config.yaml
n_experts: 4
normalize_top_k: false
routed_scale: 1.0
vocab_size: 5338
tie_embeddings: true
optimizer: "soap_variant"
lr: 0.0089
grad_clip: 2.0
seq_len: 512
dataset: "wikipedia_en"
Below are experts of layer 9 (counted from 0) of a mixture-of-experts language model. Rows are named router (the router's row for the expert), up (a neuron's input weights, with its number) and show model dimensions 0-95. Each number is 128 + 32 x the weight over its row's rms, rounded and kept within 0 to 255.
Before each expert's rows: "gets" lists some tokens that make up at least twice as much of what it gets as of all text. This comes from a sample of Wikipedia text that the model never trained on. Tokens count by the router's weight.

# expert 2
gets: "\n", "the ", "- ", ". ", "\n\n", "The "
router [128 108 190  41 152 195 169 128 173  77 160 157 179 144 103 107 137 122  93 118 105  78 137 124 153 108 116 145 152 176 113 141 137 146  91  96 112 166 160 152 143 109 158 113 135 152 132 125  95 112 136 112 150 161 134 132  94 124 128 125 142 120 133 169  89  49 176 155 103 111 161 186 136 109 170 126 141 103 112  95 125 123 107 137 165 120 113 117  91  84 153 208  97 214  93  81]
up0 [172 123  58  81  99 134 107 129 117 140 140 168 103 135 128 125 101  87 170 144 152 128 144 129 110 132 147 130 139 154  79 146  86 126 148 166 133 136  66 146  64  95 157 140  73  81 141 146 159 121 105 101 120  56 113 117 111 163 165  92  71 165 186 147  75  62 142  78 101 113 187 125 155 174 138 128 131 176 104 148 131  62  98 102 121 118  95 142 122 115 110 109 148 176 193 137]
up1 [166 115  83 168 140 162 146 177 109 110  86 100 163 149 150 113 184 141 145 141 180 125  75  84 131  99 104 111 126  74 186 100 135 122 101 164 187 188 136 167 110 137  86 146 135 178 162  66 127 123 112 109 119 122 116  90 149 126 149  99 113 156  89 132  79 199 178 124 167 130 158 134 136 168 219 164  87 130 122 165  93 134 112 133 131 130 165 104  97 112 158 118 172 151 104 149]
up2 [111 146 207 210 132  70 129 140 120 150 130 165 105  99 136 162  96 132 125 109 155  87 132  89 136 141 145 120 202 106  77  95 142 215 110 174  70 162  96  49 108 136 145 117 109 145 113 162 105  96 147  80 149 140 142 144  91  83 144 165 136 101 120 101 113 160  97  74 100 137 137 120 104 116 144 152 154  91 108 173  88  91 157 111 177 131 122 135 148 146 144 100  77 101 109 114]
up3 [116 155 103 155 149 160 142 115 168 165 174 162  90  77 125 131  71 130 186 169 137 111 178 130 207 150 155 148  93 117 135 168 124 144 144  92 119  87 116  81 122  88 131 135 111  83 118 120 153 115 113 125 141 190 115  98 103 121  72 115  91 161  91 127 121 174 149  43 173 141 131 161 118 128 154 117 144 141 147  96 167  59 121 134 137 141 109 220 130 154 137  82 104 151  78 130]
up4 [130 139 110 145  57 178 158 105 128 119 141 135 118 155 139 132 131 118  89  83 116 124  70 116 172 104 153 165  30 194 118 135 143 117 119 126 169  81 134 154  81  49 115 107 190 108 146 111  88 108  61  93 150 115 123 107 153 138 122 198  63 119 126 112 118 117 148 183 141 134 110 119 138 120 110  64 118 111 158 174 131 138  65 163 164 123 154 101 127 130 143 122 112 126 146 176]
up5 [147 128  80 116 127 114 136 118 174 104 132 103  64 111 129 173 136  75 126 110 122  80 118  99 140 106 138 190 140 124  81 171 143  70 107 135 107 126 106 207 175 155 145  99 151 131 139  87 101 123  95 161 156  76 103 114 134 144 147 146 115 128 162  80 126 183 147 146 118 161  82  85  88 162 203 150 202 140 138 113 137  83 103 100 163 109 209 130 116 101 122 137 104 161 113 181]
up6 [ 98 158 136 111 158 123 116  71 156 110 106 137 102 113 106  92 111 139  93  81 155 133  66 117 147  85  96  49  78 113  66 134  86 171 136 141 137 129 133 188 104  97 105 215 109 153 146 139 167 118 128 123 143 151 192  73  99 148 129 156 127 176 189 100 149 113 122  81 128 125  92  86 157 170 157 104 158 172 131 128 182  72 155 143 133  97 154 136 117 119 136 115 148  70 128 125]
up7 [ 94 162 124 140 172 155  83 155 114 101  59  75 108 136 119 121 146  73 114 137  65 111 150 118 106  86 119 125 132 136 160 159 165  98 136 172 180  76 140  84 139  88  87 117 139 114 135 136  58 122 108  89 157  99 134 144 116 142 129 155 138 150 126 162 144 144 176 163 107  95 147 178 132 161 165 107  97 161 149 166 140 158 101 121 102 181 107 106 115 102  93  98 194  64 208  84]
up8 [ 95 105 132 128 156  53 114  88  38 123 126 127  93 123 151 102 132 128  95  83  96 147 104  75 151 136 146 128  83 159 121  53 129 148 143 146 120 130 125 154 120 114 161 146 108 111 167 166  76  85 127  94 143 125  95 101  98 190 167  92 129 117 133  96  99 111  87  65 101 111  95 105 111 134 145  56 151 127 137 148 118 161 131 102 144 168  68  92  99 152 105 187 201 142 149 107]
up9 [ 72  95  85 121 157 148 142 132 102 143 143 128 139 190 126  96  65 106 179  75 138 108 175 132  76 111  86 140 178 105  69 126 124 127  96 157 138 161 157 104 149  77 140 142 168 118 144  96  78  89 124  62 101 136 123 109 109 105 152  79 102 172 166 134  98 160 130 124 135 115 116 158  93 155 144 170 162  74 173 158 141 173 132 120  56 178 169 148 103 170 135 142 137 127 186 120]
up10 [114 154  99 146 124 115 120 189 187 160 161  79 160 145 174 173 118 152  88 128 171 144 133  81  97 135 144 148 100 159 148 126 154 165 131 157 144 124  89 163 169 119 115 175 148 157 168 109 115 135 158 115 106 110 138  91 119 204 133 142 180 124 125 152  91 124  84 117 152 130  66 147 162  95 180 151  88  78  88 152 198 160 178 126 192  89  89 143 146  78  86 148 137 138  93 110]
up11 [135 106 117 155 141 109 143 151 153 149 122 169 113 102 150 149  89 146 149  59 115  85 131 157 135  94 168  94 173  80  74 164 105  66 111 149  82 104 130 144 137 118 151  31 136 171 157 116 113 120  97 186 162 139 134 132 103 158 104 181 129 127 131 129 113 172 101  94 133 131 144 153 167 142 203 176  59  88 127 177 178 140 124 145 169 128 153 173 115 146 142 113  87 104  75 122]
up12 [119 113 114 142 141 153 136  84 138 125  62  81 162 183  92  61 163 143 159 104 177 158 185 120 172  98  79 147 151 139  93  93 134 134  65 205 130 127 101 189 168 138 110 144 160 173 102  66 105 147 187 116 126 132 157  91 184 112 139 151 112 140  89 119 141 116  82 159 115 154 136 121  74 148 142 111 116 176 149 142 131 191 111 171 135 139 162 146  92 109 100 115 128 155 126 134]
up13 [114 101  58 130 105 115 110 110 114 147 137 167 158  96  87 105 108 126 174  85 121 173 134 141 144  88  82 158 119 122 132 114 105 128 115 119  96 139  94 136 214 106  96  90  95 160 175  63 132 138 166 182 127 154 111  96 179 203 119 125 214 128 101  62 106 166  85 144 131  97 187 134 139 191 101 103  99 154 132 154 169 157  91 126 129 127 134 137 141 151 107 159 153 144 123 105]
up14 [131 126 111  98 150 159  85 138 118 130 111 126 166 116  97 160 118 127 160 170 150  80  29 106 144 140  49  81 148 128 118  96 139 199 112 152 129 204 141 144 108 112 118 129 148  52 124 148 167 149 156  98 181 157 107  96 128 134 139 105 139 144 118 161 111 151 144 146  99  97 138 139  88  89 117  96  85 111 150 162  97 165  86 129 100 145  95 172 172 137  52  95 114 117 183  97]
up15 [ 91 120 154  94  76 107  81 139  86 179 157 147  98 103 102 110 103 184 129 165 159 139 177  79 144  93 105 148  99 144 154 155 138  94 102 100 136 115 140 190 106 130 121  74  91 144 108 208 128 136  74 116 184  97  90 131 142 184 142 119 129 138 157  85 136 117 130 146 171 142  95 106 136 129 153 129  82 159 109 112 167  95 190 111 109  98  90 112  91  67 133 154  98 155 155 202]
up16 [ 81 154 120 113 143 133 104  60 106 107 117 103 107 106 144  80  67 171 156 145 102 140 122 110 132 106  98 143 188 131 116 100  83 153 180  79 140 124  69 161 142 132 183 141 131 118 160 120 155 105 122 110 183 142  96  83 114 122 153  99 134 177 147 127 135 100 146 102 198 109  82  54 176 119 194 120 116 164 103 184  80  92 171 155 136 123 153 124 101  94 159 149 112 117  70 102]
up17 [ 85 124  96 187 140 116  95 138 130 141 109 134 129 115 116 211 114 122 158 158 143 100 112 109 111 163 147  89 160 100  90  90 127 134 139  79 126 104  87 102 122 160 110 120 187 119 107  76  98  23 179 107 177 158 124 123  83  99 150 100 141 103 140 150 113 174 106 139 115 133 145 171 180 136 131  93 102 146 124 205 167 134  92 155 110 167 155  51 135 124 104 129 135 127 188 160]
up18 [128  41 150 130  79 154 120 127 212 113 100 119 112 145  95  89  93  80 130 153 143 171  91 151 182 102 145  75 146 129 130 129 120 161 160 198 139  98 143 131 135 106 158 113 131  81 128  69  68 117 204 146 133  85 175  86 157 145 152 123  93 129 142 135 182 197  70 116 144 117 132 159 146 145 151 139 160 151 153 147 136 135 118 133 122  76 103 146 114 117 112 107 116 165 183 144]
up19 [165 108 129 126 140  48 146 103 123 135 119  87 136  83 154 135 134  65 150 143  70 152 137 144 203 157 107 167 117 138 150 123 129 139 108 125  93 148 120 115 139 131  94 165 102 174 125  91  44 106  83  94 125 152 156 101  64 167 126  98 166 119 167  94 118 140  72 129  92 115 162 126 111 139 157  85 188  88 152 140 148  90 103 116 103  93 130 162  71 134 156  95 140  93 110 205]
up20 [ 91 155 158 143 138  72 170 113 180 130 138 157 191 191 106 155 118 169 154 114 184 151 158 167 145 132 140 139  80  86 105  67  71 152 186 127 117 100  87 135 113 120 155 187 157 155  95 111  92  86 118 135 176 136 129 160 118 114 145 141 151 111 129 115 101 105 118  50 126  98 139  96 115 110 149 148 103 188  84  82 102 129 119 164 131 198 139 130  79 183 138 114 143 118 127  90]
up21 [108 144  81 182 100 163  92 105 146 107 163 163  83 146 143 125 145 146 163 162  85 156 153  79 132 109 146  97 101  95  83 157 154 103  75 162  65  79  85 148 136 145 124 128 175  82 137 141 112  97 106 156 118 152 146 127 115 119 135 144 141 182 138 103 117 146 143 166 109  62 145  75  75 137 110 171  67 131 105 150 112 132 126 157 159 163 132 167 114  81 144 182 106 206 192 108]
up22 [139 158  79 150 139 110 111 117  95 154  96  72 120  99  88 118 133  91 120 122 102  97  88  88 143  70 171 145 151 118 166  95 140 150 138 126 101  74 122 104 156 134 155 121 135 135 128 109 144 121 141 172 168 155  54  63 134  82  71 140 113 143 121 101 119 169 182 188 131  93  53 137 155 166 150 116 164 124 112 160 109 103  53 128 132 169  59 180  91  87 167 119 135 134 112 141]

# expert 1
gets: "of ", ".", "to ", "in ", "for ", "|"
router [ 91  74 120 136  99  81 103 106 160 145 120 108 158  73 138 225 152 125 147 148 154 115 185 110 133  67 179 105 123 121 103 125 114 117 122 198  94 110 117 120 140 167 116 149 126 106  59 195 121  75  88 133 111 113 159 124 113 134 118 105 134 160 113 117 117 147 111 122  87 139  80 140 130  67 107 128 134 124 136 139 129 117 124 129 180 113  86 168 213 165  81 112 145 146  73  69]
up92 [ 74  67  98 167 132 131 117 146 153 154  97 119  88 104 134 171 214 144 122 107 105 173 126  95 125 126 140 154  88 150  74  87 117 105 162 161  98 106 107 170 152 131 169 108  88 117  73 181 157 120 112 100 105 138 150  90  72 116 107  45 147 161 164 117 106 132 129 101 117 159 123  90 107 184 116 167  92 163 136 135 179  68 137 171 126  99 139 179 151 137  80 116 130 166 144 114]
up93 [144 170 113 116 118 146 108  79  71 164 157 117  67  66 147 139 189 108 180 216 106 164 132 127 149 136 147  97 173 129 146  49 212 127 144 132 133 100 103 167 156 125 113  72 134 122  98 109 165 138  93 143 100 145 137 145 104 137 145 126 123 158 128 110 107 170 136 134 125 139 106 133 146 185  79 119 117  88 133 107 115  61 149 119 180 105 151 181 119 172 126 142  91 127 101  77]
up94 [ 46 137  99 138 144 130  83 164 124 157 104  96  69 109 128 213 145 101 161 124 119 161 102 107 134 168 169 157 121 114 134 117  96 154 162 109 166 211 159 166 108 138 148 148  76  88 102 114  88 111 174  54 100 150 132  60 126 116 114 136 110  81 138 138  98 190 123 144 130 163 142 144  93 133 163 142 136  78  96 138 101 107 133 103 131 189  88 128 181 153 155 129 149 137  96 133]
up95 [ 76 158 140 154 131 103 112 111 184 152 109 144  92  59  73  90  95 109 119 233 131 122 151  99 132 111 113 137 144 120 140 103 120  92 154 172 152 127 158  85 129 130 206 102  95  48  78 131 101  50  73 126 133 131 148 125  94 115 125 132 159 103 124  84 103 141 160 116 125 101  96 133 130 134 116 102 135 154 109 127  98 151 112 157 153 167 190 108 207 151  96 123 129 134 127 107]
up96 [ 94 187  74 154  63  72  96  88 110 130 177 176 131 140 129 134 195 128 132 143 104 126 125  99 146 104 193 145 107 118 104 121 154  93 133 198 186 184 141 155 188 126 130 101  91 177 126 185 138 127 115 131 124 122 131 132  63 165 100 120 124 143 134  82  60 130 138  73 138 141 110 183 123 148 148 147 147 135 126 114 102 125 105 151 175 119 132 149 122 198 118 113 169  84 104 121]
up97 [124 183 136 122 118 115 107  90  95 187 121 137 126 133 102 172 139 153 206 137 150  77 130 112  95 158 123 123 133  92  98  79 159 171 158 210 124 140 113  87 146  89 138 131 146 129  69 141 162 113 156 126 158 181 134 127 126 149 127  82 103 137  79 120 146 158 138 115 164 150 109 127 174 134 134  72 150  89  60  59 120  84 109  89 160 186 123 161 140 157 167 170 158  97 131 181]
up98 [105 113 134 164 132  75 152 126 129 151 122 122 141 189 170 100 154 149  97 112 115 118 135 171 146  99 153  59  90 143 131 142 131  98 132 163 114 144 105 124 148 172 142 123 117 113 124 145 119  82 170 181 135  96  26 197 129  87  41 206  91 117 150 142 119 113 121 152 173 118  71 137 128  88 117 109 111 141 102 160  95 143 172 147 126  63 116 132 146 176 137  81  83 133 110 121]
up99 [189 107  92 154  46  54  87 154 141 165 160 116 115 131 131 139 129  61 192 147 129 107 137 119 148 147 152 143 153  97  99  93 134 135 109 113 118  88 132 152 120 177 136 147 158 129 124 173 102 118 163 147 137  23 168 108 122 109 120  92  95 172 112 124 138 118 177 109 120 168 124 164 133 129  82 150  87 102 147 105 128 112  65  59 143 113  99 153 153 100 110 100 160  72 155  99]
up100 [120  94 133 155 122 173 140 108 153 126  83 131  83 111 102 152  98  83 107 119 132 163 162 123  69 155 183 135 132  85 130 164 141 138  36 164 119 118  93 172 160 120 130  81  61 139   0 102 134 170 144 136 106 133 133 126  83  67 104 110  92 100 110  80 177 136 128 130 114 115 152 169 140 146 129 113 102  94 131 114 123 182 108 136 109 147 111 125 117 144 130 111 180 105  88 121]
up101 [ 83 120 115 211 124 142 150 111 127 117 126 125 104 107 121 131  91  62  78  86 114 134 174 130 176  95 135 124 139 126  78 146 122  92 140 170 145 140 138  89  64 149 113 109 182 156 126 184 135  82  80 200 114 152 173 109 117 136 160 204 137 163  96 108 124  76 119 122 143 157 105 118 119 127 175 170 114 176 149 173 182 139 133 119 101 142  99 113 125 117 123  72  82  79 110 169]
up102 [127 167 134 162 103 143  95 131 119  91 124  98 123 119 129 193  72 129 188 131 139 107 156  88 131 139 179 128 129 107 103 124 165 103 125 164 173 113 105 110 173 122 105 105 105  67 115 138 158 109 111 157 105 119 106 136 195 134 122 102  91  89 129 141 173 115 163 151  57 152  83  98 134 100 155 166 118 189 150 113  98  45  96  89  85 100 120 125 207 106  99 117 147 100 123  53]
up103 [ 87 160  69 111  82  85 172 133 110 158 139 143 173 103 144 199 150 105 141 156 125 104 102 102  88 101 181 125 123 152 151  35  94 145  64 147 125  99 149 149 150 145 109 113  94  97  94 141 121  97  87 183 155 143 181 151 118 121  91 126  96 142  89 106 123 168 140 146 158 159  85 140 101 107 137 159  76 145 123 157 165 161  84 160 110 174 116 145 155 145 141 127 220 152 127 111]
up104 [151 239 127 150 117  94 141  97 114 156 223 133 144  86 111 173 128 111 113 129 134 115 149  49 128 154 160 116 108 100 132 122 138  83  77 192 144 123  80 114 194 149 159 105 167 140 140 133  84 121 145 134 111 181 133 134  58  96 146 120 146 131 130 141 114 144 118  78  90 144 111 149 126 140  85 160 124 160 191  94 103 125  89 132 105  93 163 148 146 156 105  95 144 118  82 148]
up105 [112 131 141 112 146 118 111 117  85 148  85 100 140  70 150 164 111 141 188 112 128 141 144 148 130 106  95  95 146 109 108  85 122 112 155 148  76 112  77 131 123 116  98 139 206 117 133 159  99 127 120  92 112  86 203 134 105  97 141 157 173  88 137 134 117 116  72 105  74  35 119 162 158  89  59 100 139 115 107 137 103 156 176 133 134  86 119 169 142 184  85  81 176 150 100 142]
up106 [139 145  81 161  95  79 113  91 121 135  93 147 150 140 123 118 106 216  52 122 101 120  60 118 154 155 118  89  88 104  95 137 130 128 151 191 120 125 141  88  78 103 123 151 153 160 155 154 121 176 139  96 167 171 133 142 172 178 177 151 137 108 184 110 110 134 140 142 124 197 116 120 134 113  94 109 111 119 122 113 145 138  90 206 167 151 113  94  79 131 112 103 186 140 102  74]
up107 [152 146 110 109 140  60 123  81 113 124 152 129 127 105 134  98 105 112 176 160  66  90  86 131 202  86 166  96 121 130  97  97  77 168 133 139 102 102 101 140  78 141 137 144 180 118  98 204 121 113 147 139 129 148 126 148 143 131 113 188 109  98 173 130 151 120  89 139 150 185  97 147 147 108 101 145 153  97 117 112 158 208 139 153 142 194 105 153 187 114 105  82 149 105  83  76]
up108 [103  86  96 118 158 162 115 147 129 101 145 120 105 112 174  94 133 137 147 167 164 141  90 151 135  75 143 161 112  84 119 124 116 138 143 158 222 154 112  75 141 165 158  83  86 181  75 174 108  93 136  89  88  92 131 121  82 168 133  87 101 110 137 154 200 133 123  34 128 126 115 113 117 152 100 123 125 124 101 135 133 156  78 166 109  98  93 110  93 177  96 146 106 101  76 110]
up109 [164 149 143 101 166 110 144 107 127 103 122 141 158 126 114  70 112 142 113 171 148 158 140  98 164 113  84 146  53  78 123 197  66 159 150 131 122  81 125 161 122 162 103  99 128  77 114 134 136 103  70 176  97  84 191  79 155 113 118  80 125 149 150  95 102 116 131  98  73 174 154 121 130 160 123 200  99 133 136 130 165 113 161 162  95 110 143 117  44 135 144  99 129 116  78 133]
up110 [119 168 136 147 148  85 152 158 144  94 126 156  89  89 167 137 110 125  73 207 105 111 169 156 173 149 110 135  75 145 144 113 124 136 147 170  73 124 120  85 158  84 114 148  71 141  89 146 118 122 118 156 156  87 129 150  72 145  93 105 103 108 108 102 115  96  91  79 180 129 120 116 105 101  77 109 139 150 146 202 147 166 144 161 158  52  71 110 173 114  86 116  84 120 118  99]
up111 [100  82  89 165 149 155 163 154 100 125  78 165 114 127  83 154 129 116 125 145  86 126 110  74 173 126  99  53 108 144 134  95 139  94 124  98 101 194 155 156 192 115 145 158 140 128 124 134 119 200 168 150 130 158 118 137 126  70 111 140 125 166 128  69 129 114  90 104 116 129 159 141 152 133  79 115  65 161 218 207 122  84 118 141 104 123 138 151 165 100 144  96 155 150 132 126]
up112 [ 89 121 154 151 129  99 115 183 121 150 110 101  85  62 140  90  95 143 143 149  50 106 153 145  95 103 158 129 115  86 136 137 133  97 159 109 149 157 186 194 153 154 123 138 197 159 109 126 115 106  88 128  76  79 124 141 103 115 163  75 159 142 182  70 127 103  97 120 115  66 114 137 137 110 139 149 147 104 181 136 201  80 146 134 154  88 146 175 134 132 133  97 183 162 139 110]
up113 [114 142 141 113 156 139 114 199 172  93  82 105 111 153 161 104 106 113 134 101 100 164 175  86 116  90 127  52 123 103 114 127 143 121 132  97 192 124  82 134 150 107  73 160 109 161  89 134  96  88 128 200 137 121  89 185  96  98 193 127 124  90 134 109 179 140  93 138 100 111 143 106 115 170 238 114 103 115 110 101 121 178  90 141 118  98 144 121 110 156 117 111 156 147 106 128]
up114 [129 124 133 163 127 116 123 129 120 151  94 101 107  73 104 102 104  84 108 159 128 146 135 130 213 192 107  67 164 153 148 106  80  65 108 177 102 155 111 127 152 135 107 131 102 137 102 168 102 128  73 142 119  84 189  64  91 162 139 163 179 124 143  94 131 119  77 125  94 100  53 125 165 119 119 122 172 115 126 176 117  93 145  62 108  98 104 108 144  89 134 100 178 159 125 140]

# expert 3
gets: "| ", ", ", "(", ": ", ") ", "; "
router [ 99 191 108 118 162 132  86 120 117 164 128 145 128 128 125  77 126 157 107 150 170 112  87 124 104 138  99 107  95 102 139 110 125 149 130 153  94 105 135 154 107 187 156 144  85 139 174 101 124 135 129 206 111 132 126 161 171  70 132 124 127 136 122  85  72 120 117 126 115 163  71 132 128 174 156 255  88 130  96 139  85 144 176 174  93 159 136 168 117 174 151 125  88 131 145 134]
up160 [ 50 157 101 127 116 114 126 159 118 120  93 133  92 148 171 109 156 151 109 141  90 125 138 122 108  99 144 189 153 119 160 112 133 150 125 172 132 154 123 167 115 178 159  92  61 116 128  73  87 208  85 162 116 110 162 139 127 114 173 183 154 140 132  96 134 140 101  73  86  57 132 106 159 130 125 146 130  59 150 120 157 109 125  80 117 147 136 156  87 112 131 137 209  94 176  87]
up161 [169 154 130 166 132 119 113 146 211 167 145 136 118  81 124 122  89 163 197 155 180  96 165 191 133 147 149 141 126 100  90 148 103 165 168  95  94  84  46 188 146 166 155 164 145 147 109 112 149 181 156 122 117 121 141 183 154 116 170 131  84 173 124 118 128 144 100 116 109  82  92 132 106 174 109 123  60  92 142  98 142 123  92 150  99 166 103 153 113 170 120 105 113 111  94 122]
up162 [133 149 147  97 157 167  96  99 107 101 106 125 151 115 122 133 109 106 101 129  83 224 111  66  95 121  84 109 103 104 134  97 193 150 149 142 135  89 208 145 134 158 139 145 131 133 151  84 173 112 139 122 116 125 100 106 113  72 164 164 201 147 111  79 123 141 109  96 173  86 121  82 102 149 164 109 157 181  97 151 156 159 120 123 157 188  66 179 140 141 152 154 114 140 113  89]
up163 [154 146 104 137 132  89 110 159 107 157 117 119  88 147 172  98 193 123 177 138 123 115 130 113 135 165 120 174 152 128 197 101 108 157  84 105 153  90 150 128 136 184 124 146 105 154 143  75  89 117 183 170 144 100  57 137 150 125 148 156 145 215  87 107 174 107 110 153 142 129 142 153 211 119 103 165 111 119 119 125 145 125  96  98 116 139 169 125 124 149  89 120 141 178  91  37]
up164 [146 111  78 149 191 141 123 147 176 229 163 116 193  89 106  95 107 148 155  99 178 111 131  94 184 157  93 167 132 133 117 104 125 149 125 131  98 178 153 146 113 130 156 153 174  93 190 108  72  89 107 182 115 165 118 113 120 154 167  70 156 125 129 152 128  66 114 154 137  49  82 112 129 127 130 176 121 129 118 103 148 102 124  98 171 127 129 111 151 133 128 166 125 117 150 163]
up165 [ 89  97 115 192 131 131  97 150 114 146  79  85 124 112 130 119 126 113 121 103  92 132 158 169 143  75  99 136 111 132  49 178  95  82 117 126 108 204 177 122  51 125 155 151 113 121 138 122 156  89 137 137 116 108 109 113 133 103 124 115 153 129 118 142 125 174 118 115 155 102 131 102 133 102 125 153 133 176 125 206  43  54 130 101 125 104 109 173 160 138 106  72  60  98 107 155]
up166 [169 124 134 159  79 172 140 130 121 100 145 171  99 136 137 101  92 181 133 106 212 131 121 116 152 114  94 135  60 117  96 105 130 154 157 161 148 157 118 166  53 116 143 139 126  79 147  72 135 120 102 111 169  96 138  86 125 110 109 159 113 104  99 144 154 146 133  93 155 121  76 155 176 157 170 213 141 149 100 123 138 115 104 163 132 137 138 224 101 166 176  99 147 127 110 172]
up167 [150  96 156 130 125 102 110  67 144  94 148 127 227  66  96  86  94 161 148 174  73 119 126  61 164  81 140 128 165 118  99 127 123 126 149 106  86  90  81 146 165  96 147 117  96  92 152 155 118 136 152 163 163 116 183 114 101 121 115 182 112 161  80 120  67 148 148 127 145 152 155 103  85  83 111 157 135 177 140 132 160  85 150  88 164  98  90 157 106 110 120  78 133 134 119 145]
up168 [117 190 147  78  99 101  82 121 144 149  80 111 136 134 111 139 157 147 192  98 163 148 183 161 129  98 131 170 166 105 114 152 146  79  86 125 113  46  96 132 180 213 141  98  82 149 105 122 175 116 116 200 106 123 126 128 157 122 122 143 159 134 139 101 146 107 147 121 118 130 182 134 141 117  89 106  69 134  94  91 135  89 123 132  55  90 162 155 177 138 143 116 172 129  98 115]
up169 [173 134 100 106 163 140  76 108 166 180 121  43 149 153 106  79 151  84 184  91 123 138 122  95 111 133 110 156 147 108 137  74 128 107 127 120 159 136 169 128 156 211 170 142 143 121 122 133  61 129  88 164  91 118  92 118  94 129 154 130 172 160 115 182  98 138 144 113 116  73  91 153 127  96 111 178 148 125 104  67 151 143 122 121 128  90 146 169 152 169 137 193 155  91 137 176]
up170 [ 93 190 114 161 170 144 100 148  92 161  76 144 185 130 168 108 121 120 173 111 129 112 173 116 137 137 153 138 123 115 137 115 121 164 154 145  80 118 173 132 149 105 159 132 123  93 134 130 105  99  98  27 116 123  61  84  91  85  83 146 128 109 105 161 121 132 138 119 185 126 102 113 114 171   4 125 146 139  96 138 138 134 130 179  73 112  98 151 142  97 134 149 158 124 172 119]
up171 [105 156  83 152 145  91 131 133 153 163 165 155  73 119 131 149 167 108 127  99 126 147  30 129 131 197 134  98 138  75 131  94  88 113  86 102 110 129 109 144 119 192  97 235 133 109 121  82  92 116 118 107 110 143  94 143 166 117 163 142 114 156 168 152  79 102 122 168 146 100  65 157 167 170 130 158 135 110 133 135 121 132 153 150  84 165 138 157 139 102  70 172 100 149 124 110]
up172 [159 138 100 168 153  91 136 156  69 154 123 108 137 142  77  90 144 179  98 107 164 104 161  71 192 155  94 164 148 147 150 111 138 133 121 131  94 105  75 146 169 166 125  96 158 137 148 129 101 145 132 131 148 118 176 110 104 128 128 153 151 112 157 157 131 127  92  59  80  99  94  98  83 202 129 145  93 131  78 161 118 115 183 145  80  79  94 181 105 153  73 103  87 182 128 136]
up173 [149 135 118 173 125 122 153 150 213 166 117 102 121 113  59 147 128 103 134 158 146 148 115 114 158 112 121  66 114 142 140 128 164 105 138 137 136 133 138 154 141  99 136 146 101 127 183  30 100 126 183 102  81 177 121 123 148  91 197 163 119 127 139  99 146 154 140  70 128 105 137  97 108 157 120 199 113 172 188 155 114 163  88 155  81 149 155 151 127 129 167  84 117 165 117 193]
up174 [136 159 142 167 150  59 115 114 156 119 193 130 114 137 121 161  47 119 152 143 136 131 172  76 171 179 104 138 143 132 154 166 152 139 109 113  86 112 106 113 152 153 135 146 117 107  70 129 161  86 106 143 117  79 104 157 151  89 152 204 104 101  77 155 141 149 141 123 181 144  67 163 107 201 128 145 161 196 151 120 112  83 117 127 141 151  79 162 156 117  90 113 110  90 162 149]
up175 [154  89 177 126 110 106  98 150 148 156 170  80 149 166 112 132 141 131 131 153 110  97 145 122 125 129 101 194  83 144 140 154 104 140 120 160 102  95 170  65  75 190 103 170 131 160 105 134 107 135  76 126 148 176 123 136 136 111 107  94 142 124 179 164 175 124 107 122  77  89  90  99 120 155 128 145 156  90  84 104 154 194  87 117 146  82  70 152 149 177  57  88 157 100 106  89]
up176 [133 149  74 128 113 168 140 129 160 177 129 119  91 107 142  76 102 173 118 122 126 123 103 103 129 164 150 117 130 121 133 103  89 135 190 169 118 116 115 199 109 198 117 153 166 126  92 142  75 114  73 105 117  74 204 114 127  90 139 120  65 188 149 152 164 158 145  41 101 151  96 170 111 113  74 120 118 107 106 122 108 150 136 163 153 119 172 109 149 134  92 112 138 184 166 111]
up177 [139 122 126 135 138 138 221 124 117 126 105 215 141 106 178 107 167  35  78 124  73 137 132 124 108 125  70 145 139 153 130 160 114  84 182  52 182 122 173 112 135 163 128 136 141 144 140 121 143 150  93 125 108  88 168 142 112 125  93 154 181 117  89 162 156 102 157 117 133 132 148 161 151 141  57  77 141 145 108 150  84 114 121 121 158 141 128 103 158 149 137 122 138  65 112  97]
up178 [179 165 132 129 134 173 150 138 139 144 194 113 147 103 114  72 167 121 168 141 156  77 127 100 160 105 123 144 143 158 172 109  98 112 166 194 141 118  99 141 164 164 100  95 161 120 137 116 112 119  69 144  50 112  63 119 143 119 151 175  71 161 128 102 139 149 139 120 164 164  99 134 141 183 172 151  92 178 159 103 102 197 117 128  94  66 186 137 141 117 137 160 132 159 117 160]
up179 [ 91 135 100 130 138 127  96 114  88  96  51 107 164  96 154 168 168  34 109 125 134 114  59 128 140  69 122  86 155 169 140 102  99 102  91 131  74 114 112 150  90 168 106 133  75  73 170  99  80 132  44 124 184 153 172 183 133  97 105 161  81 139 114 145 154 131 111 135 135 128 145 143 115 148 159 151 114 106 138 160 164 101 120 162 109  81 118 138 123 153 118 144 126 119  84 115]
up180 [173 172 140  61 162 101 117 167 129 127 142  97 118 105 122 134  86  85 138 136 157 137 133  70 108  64  75  90 107 115  77 121 104 132 117 133 175  80 157 134 110 113  89 116 105 139 118  77 117 122  72 133  97 186 111 146 137  95 124  79  80 122 153  51 100 137 122 157 146 150 208  80 160 134 146 175  96 158 170 162 121 140 151 108  85 180  91 143 154 128 111 157 152 130  97 162]
up181 [ 85 123  72 178 156  88  60 181 117 141  98 140 142 134 140  99 179 175 156 133 200  97 102 138 129 171 167 132 114 177 129  86 151 163 144 179 168 127  95 145  71 160 122 158 189 147 111 149  73 101 105 108 135  91 158 114 160  95 140 153  96 125 101 125 170  94 113 120 140 105 137 172 150 100 145 135 119  79 173 134 135 112 142 110 135 161 160 140  82 113 127 172 162 202 121  78]
up182 [139 111  69 153 197  78 134 120 186 145 145 136 166 138 128 135 148  90 109 129  92 173 156 111 127 139 122 166 103  97 116 140 151 100  46 156  99 141 117 130 125  91 151 171 100 122  99 105 157 150 142 183  96 143  93 158 137  92 100 164  71  99  99 116  79 113 101 161 112 122 124  90 104 207 122 119 114 176 161 116  81  57 110 155 155 156 170 141 152  73 114 141 194  98 121 144]